config.yaml
d_expert: 64
d_shared_expert: 0
n_empty_slots: 4
router_score: "softmax"
routed_scale: 1.0
vocab_size: 7509
norm: "rmsnorm"
learning_rate: 0.00476
Below are experts of layer 2 (counted from 0) of a mixture-of-experts language model. Rows are named router (the router's row for the expert), gate (a neuron's input weights, with its number), up (a neuron's input weights, with its number) and show model dimensions 0-127. Each number is 500 + 50 x the weight over its row's rms, rounded and kept within 0 to 999. Numbers have three digits each.
Before each expert's rows: "mostly gets" lists some tokens that are sent to it at least half of the time. This comes from a sample of Wikipedia text that the model never trained on.

# expert 26
mostly gets: " made", " began", " played", " used", " built", " received"
router:479423549490531449418475469534533438381548566539452527501475418498512461644524447466508573470512453508468498459515476370458572402539507537474491483559494485585471504429506518493514484492514489458527526538471423581455522539443511448458518485540448539435488486525489559573529432452475504494472496535493560464534590492586396439482556476564577436629519410492524562459539567582504498581500
gate0:509488463487448536471436511514556482483442567503413543579508475465517507573468497530515494412516540478494541531500432487485481406486506505471445529526515508511439526591502485543522529422496473516495493602482430459350508539573588547464493415471544535434409419568540475525469462543480495475526506527456614562434528542558552463558535539502502470656471540428489424469482362593434535503501
up0:504482496538511545446490510494464473445417520445430543610425538517467549558460467470496524422568540528553556509516482442458527498384498412492420565494441521607502555562459572466582439508619445562467502494516384489362460528504499597435536473539542504418444414500511524518471409490519398508500526531531489541492435524524508532504551508492488468555491619513505431462532434546465500513495
gate1:528532463507552585487450472552604518553519421536472472511435416523539405568545406467499449549489496451483482573479561479506423487510570416443519509561473455525467548457578479540477485537433458497438424521509416454507553522456534552493577532393462469493441498524528480528418510528553519438513585582454536505508597516501402484488431565512501449577513495568453591524453433591450569556447
up1:541467490489544558497473505506535449372521481447521527511405442549546472461524578547446490462504538553564472544446459540415485513476496501527549417482486466553484454483521529561591491458533485491435465498474496546359586387512493499462548431600507487540422458615497532530545536464534493556451476484584524569562504468434541446503410521384475560472444530536457578582572481517466417548474
gate2:484483478500485532539551437545515358549511502522513515550513491496563512575529490495476539428510483525550543548548528452571502352532504398517474561441548555482483642493490535449451514465566528417495435576455398465546442514462588462475528503465517465477446509570514520496523590512520473415515498424493520546471531459426541563504487520607533626515535545387530479529442434463448510490432
up2:568398510500460459545416433506517390500571466461552478506532469500543519623519506502408525467564460475490492566457616457461432509563487485443429428461490485434481569386524464448508504514475531458580521523458526400492419434481578458597513417428499508536446522547492391501479476426453574472428522498484492572553534549455504548553423457498514452432516446456563447484496531509510542500536
gate3:486498478513556480451496533550539525494533562547533552633485456479532469572551412537562559546522432479474479472597508405548484519590453420517482498460546509497506464518578538525546442489537458519485439425499596568565491442504590459524570467435501435443509477370461507463487455550529500520496506360467567526539442390551532476492398485523535470498412514463549493498502463450469570545404
up3:477522522527477497528462536554510615423540587547533483524503493523503498484451450508456417487476520483515469472515545508559481439602400515472456618485540485550497440416542453571514531524511416498491382432527537544438601510510526536536558457505557473515527496475334475507510543597489574562524566456485470497554378479430495426504558535506596565508440499527558462547533555489451573464499
gate4:500525446398498583491520481525469511570427518527589506573458454562454513528561490522501500433465500399549554518575438509476523482445506457477541442493534547513533500511435545546540495464497658450499393554492613486509489489551480483489508490438511475399408431524472480547501561476567476508493510472420555504553503473563449591547464604415503414557440447517479586420497507560445591536498
up4:472487561563585463475511476534509545425448557516399594508568593522410493475480429519448425519462534599537354493551540458451550503534560557513626550540505526457484453571503448491458488483488550479432554501558556499527486451518492548451506481526515455547488553499480585371480486549476447591530498453435538558495515420473497488492524442447493522559508518513540522579506626459544433563521
gate5:515448461552591483486492446518543493498457426460514457550432462495603472581501505592476525478553452450458469470483632426536603495555553438477561474461551619451473563468537527502599579461516504537543457526490547567527514441482475456522517567408461533369512544527539501512485401596528499495592503494479467605478552496519467515512548501487445417585447554540468479546464492522535555525446
up5:494446537515553514487473485475484389461439458400504507468410444441562457505523492554410554529486447420453423480464631529525528458486488484618540443440565552483518492476445571497648609447556500488547538584560522623550485478559462488489550563528519541451506527566516523485514404592517494549546461516498498575474515540541443553555486464507537474455436497496459546562420506502538484494486
gate6:491531486466515506501448405541523559563498527457584484532435435443521384495549435565461469554522693506591541495452537406536472521577476459612492519485488477525431556525464507522466507570458487467388490546424475437456467504514458476491461523498485522485520447537562510605503543444610513461508581502491554441430535476428499535522584491541572507498576478452489503498520466589427490511457
up6:545561468484501529568428447477452540473469487553518461504466442440565449453501447492546515479548589593610480569491487455532517511560468574556453517502544394532501443548431495550590527592461498606455576556497434505476401468472543541504441516468546556513499528545533542510516519438478566423371531469459597423537519481464553495530548519468450537529581411505485573551507489500453427468593
gate7:509483434459493555536529477532451473434519528495467621523535528575536454591489505509551503399569464469528480538505559525528475438554502456512442541516532627506492492540515506528444527531522511520449489456444486442475385581468484517479534543514484425546445280540492506487490499484501461385601567562488499542521602489530530452522544467514545503470501475528487532421496603483433597573507
up7:444426408480540398474529480467437519437533396518556447565483454519483503579538501493499542463443499448505512462514562456487438415466486517453499428443432557514631439585521530541465493501581493449531461499553504525468464528389443544481508548513560533520507504550499451470530488444381595508561594589483431580511474524450454555522549485486449588578469493464502429491445539483521542579584
gate8:410479511474555501522499518451523451428503452546502442433473437507545361505494437508463379476483459403470582461495492489549572578444465390521522493576493499526563473429506534501553524493503515464458430562464463475492464504481519484517462546456495529425471528498577487454427617561505462484634602435483476528485432524507457503472561496499535495580429531588460539472441464549513537494642
up8:516519453575490486559523483549483488587530483574613469449562499458488674500465475489498574476478477515448536522440540475377484461612473627515534535539478536431498517557500485545503526464507562526508538511557507567547446510518461460547490446502544519517593556520508492573521472422506486482447525453488548516384548462509549447509542477490486522492594433377621450516529502484519516567606
gate9:510555477444534554519482446518494481571384519511493554457483475496505514559555411533464511527574416532500581506477512461504441480567635485463405509518581464451494537548510596590500490469485494446483466506463399420412491558514590566494544523463450551455471499522547462615415529493493429489461491445500522518473514462538549546571562534554422543467395513458571566431466523478418479470411
up9:521451518525480533486514554476489518436441453499535458571542593476472522435503570478558492502415553456474435538539528493568521517500459540570614498435434515498467447513510482481467533508544534557497364472506641515526532402468424435481459487618549369519528470429490504383587462483523554520526482527491478530527462524472431480432434445447549488530557479539391464550530447509535560490581
gate10:481493425531514562458473468483564610525533499476533425478511443474547469515456394452536462607493503506469552565449464439515482521529525456518542539464430547515543534503527541523449569557500550510454558521482523504514401465456612529463447543422519419458570448557489495559472520392522467389447541450517630464428542474569528552546467413570496553544494485494496613522402449567500495531454
up10:476472570565568490569508544447473455528614471501515403506527476465474457513613477484505548564556518556451446515574452414616459566478474527510562484466480560572571463494511438408526481438518500502525553430466541504473555511458487484499407564569494540505508403507486518449502479467590432455468488453442500470538545431513488576577554506497490453496590380467431516517441567507531413557408
up11:500500500500500500500500500500500500500500500500500500500500500500500500500500500500500500500500500500500500500500500500500500500500500500500500500500500500500500500500500500500500500500500500500500500500500500500500500500500500500500500500500500500500500500500999500500500500500500500500500500500500500500500500500500500500500500500500500500500500500500500500500500500500500500500500
gate12:476465439535656523551596457630494510481437440438542510480464509541511412527501538515488508558441463447594507451420470468530490590503422456557512523498597556452499595495573580508499552410579467476466403494459478437479545478473525480482532530445478550402417515533512571458549596536579555447506475489507507517488533492510473520522533493604543472448516514538458453496429459513419550539483
up12:501526497453494493528568502540591537578478555538510552494505526545425536577543436405518532528491454556528512466390506508531476438505510572529605473539527471438622512470568484496533441453554486450496437505488515493493351480465453521503463474458567555439571412527481576437496444506423445553483505478576575528471567503521422552480498506464423528428471518610481559403584550443515564528537
gate13:531520414541552537525431446429527468455449486541476454609534430539523482518552538499517503531554446466480526472428521492487529438487470516567585557519613575547512563493500493554414482502405490521529372572415499464497494493397531389468533498433494576474511438452539570522561446608523545423509410545563473529525540473525495593494521567496488500576456513470538492548458495490411565517421
up13:499439479485534476460470473574532551494451476518456514475469455544528599469494448486434432483553514516511465536501557448552528532562405447593468398433527515484464500497495469583569437447415498417444531448454596472456505538547448465575545578547509346475593579504439507492505515496464482465435560454492556482473463526488614419566479473565503413441509553442484504517504535505569488579585
gate14:508540547471528536529529481505535490440527481485555478558469516545602569565559426501524459457575599429544495572568506486532381507460459532521475455496480406529443544496506463494531443431474538527472546491414516471409505509425549539501495680478511390456462456499493493497549546488549468546547496479503618508493592400549535472409546497454532536500527424477444540455500448583491565578483
up14:571512442509549450508490478481493500581539501487507559523399531492416519476440533529394518642530473521478541377453462560487517473509550405544520487586533481446520528502519533452553612471418464441516489480521518526592467500567507471523514371449411542496505481491440498527454471501466496444491549475558468604561375550429487527621496527527460494476518557469561537538479552423483419505521
gate15:482505391561534557489403503423552471523514513490484594440453531535581422554497356553519486588455503486522486584526542512521521562520494444508489501488545457443397520455567525545445560528437509441493556531526454503509580439471564454453577547442509507441510434477480534554542478565438477516576530443506579476361496449521463543453509464572576447569495475507517517466483563482386515430477
up15:506466434585538486498401501433585469552548545494458507446468502497548422531544356615572532566477551444502454493538517515493520473480550483550477467555478397446396503450576540547451603520465523469492527588561502601511554530417543441472585478483542534493511463408500471582548448539500498480529506440519554407398492481512448461502548461503531426492477472474501527509537543447413480427526
gate16:494508509484510536440554428478527468467498447486514450547464532542492432527594495528483397516483478543517534518483511411548465517528523503445484542501514521514544510443562592691505516444556529542463508453461520517348452468403511556502531506525484480478546542508570555508583566617524494521495526529519476551484517474505537486474520498578450562559474669438532446447481406490456551501385
up16:523490509500542498513591482508507473386440428410522457537469550575517413496577505516400434491464413482456470449511461399558479429514474490454502516461482549496493481436524564473470475437528523495491529523456473566510539479471521595424594483547459529449562579494534604486624591434453485591473537511521477524547447505471491428504505472509537528569536505447489466550414523476488532437329
gate17:518512497467549561518500575489525524442420479467538528464459456450506402524602397434540474480497528484493567488465517466508665491520512399527493567495529486577437575447510503503474565466489512520429463479545538463566449425510589565446525537426507538523491467485494540482409612495577400551475572417506518559501498538536521450512499491564557419540575568513577510388514521558437528503500
up17:481461498407504457431455449522460522472474455562434480510525526471502550382481548485482480498448562478479521519508593528536448449451469608473486474517620446409555482546554476516461457481549536575478480513492481435471454457417521473519482482452447575500497555481572599501453572488478525557420544656502421472515448523609474472459494610517454539523544508439410588529543467455474450430540
gate18:551426446452579468465494419497533435440501518418480515501487462509546461515529425522534508483524568421565388524460510450518550448530509450551539602447513410511507442524507514566412426424504562543370471532517549465510505471495598501539530415441485497473425433483497530456447497511547467399575548472515547506534516447450500565555482602568468545554486456379539466495432491439480566451462
up18:531539463432465562553461442561513453518524465547416504531449513543386629412563456572459477502564483438544532499499406554527584449472501594432431513493483468515495519474437497437426536414495536503660557497445448483561504487475609524510453514500528471571476467482510510453423440511430453496465441572468505568490417522461489474496568529503499528492464481586562457526468478549469605500488
gate19:500500500500500500500500500500500500500500500500500500500500500500500500500500500500500500500500500500500500500500500500500500500500500500500500500500500500500500500500500500500500421500500500500500500500500500000500500500500500500500500500500500500500500500500500500500500500500500500500500500500500500500500500500500500500500500500500500500500500500500500500500500500500500500500500
gate20:449511522464456530544522471563586465506449421377456488532440461558476469546537455486386529527549450517625519481493503532430511515574540515487529515503579534528437549552495558545530581548519588555409393526428469540545498491445576550446535458448448499401541385500451483509480538484488460520535507521490491554592482380466413545479495499523487496484503513499477449537513382550406529499436
up20:548453497493542532396468546555435553410529509570447494503429501522640570496501470490549486418424489395413530518461474468633552483487508552516449487508412506389460541438435517493455533536441531482532551449554491441481537457490425470500510543478483493543466524533569473469522559401469523522536513517503566423366506520521561433541421533519472542541543552522566555483471508417510527480589
gate21:500500500500500500500500500500500500500500500500500500500500500500500500500500500500500500500500500500500999500500500500500500500500500500500500500500500500500500500500500500500500500500500500500500500500500534500500500500500500500500500500500500500500500500500500500500500711500500500500500500500500500500500500500500500500500500500500500500500500500500500500500500500500500500500500
gate22:552516482466547544481453470505512494526500451419446566542543414509532434504561429540447474542469550519491518559386435433460602485554598485494476526467548508528439456531598525631536554505488443496419443529384433501426514523482506565458516570501440454466382396501546530541481507466552490484524500481483489535457516438488442516421422529543538525515560542554492578497618500576429479475487
up22:466497435538478453558611500480493542524445531485508435448505519545520584452481596565540492510494456446555467476589535645524442496510389578473536523550506532503555514520407469349473498509498536530523516447545535534497461542425495561533464457494558535516483580561523482417404565523500573511462580588571533507431490491469528470552467451459441504534438512452624529469405448490492535490511
gate23:500500500500500500500500500500500500500500454500500500500500500500500500500500500500500500500500500500500500500500500500500500500500500500500500500500500500500500500500500500500500500500500500500500500500046500500500500500165500500500500500500500500500500500500500500500500500500500500500500500500500500500500500500500500500500500500500500500500500500500500500500500500500500500500500
gate24:500500500500500500500500000500500500500500500500500500500500500500500500500500500500500291500500500500500500500500500500500500500500500500500500500500500500500500500500500500500500500500500500500500500500500500500500500500500500500500500500500500352500500500500500500500500500500500500500500500500500500500500500500500500500500500500500500500500500500500500500500500500500500500500500
gate25:440418470609571531618443477515548386456468494554501547457504454564547447551494453531539428470471534508479524525556554561496488575522480523497463517442536538524487634484516562521481602518611500526492484482544535530569616519540496471477560522486509506515490425460511529472520551465447554462513551412520531529513457457441466419547455514563591420502574513411535467470430411604517511558485
up25:536416434590468474443478502539530466505514499482395544517522448547448572566414369486568541468502504520541470447484483550493495527521516488750441488640515530494451550542520514547439562504544511512442501504484443534531519527476498483491502465503521510505549471482488581482496454469429442441499544578512601558568423497503475522454457474526584442495578497505487529565542511478568550492540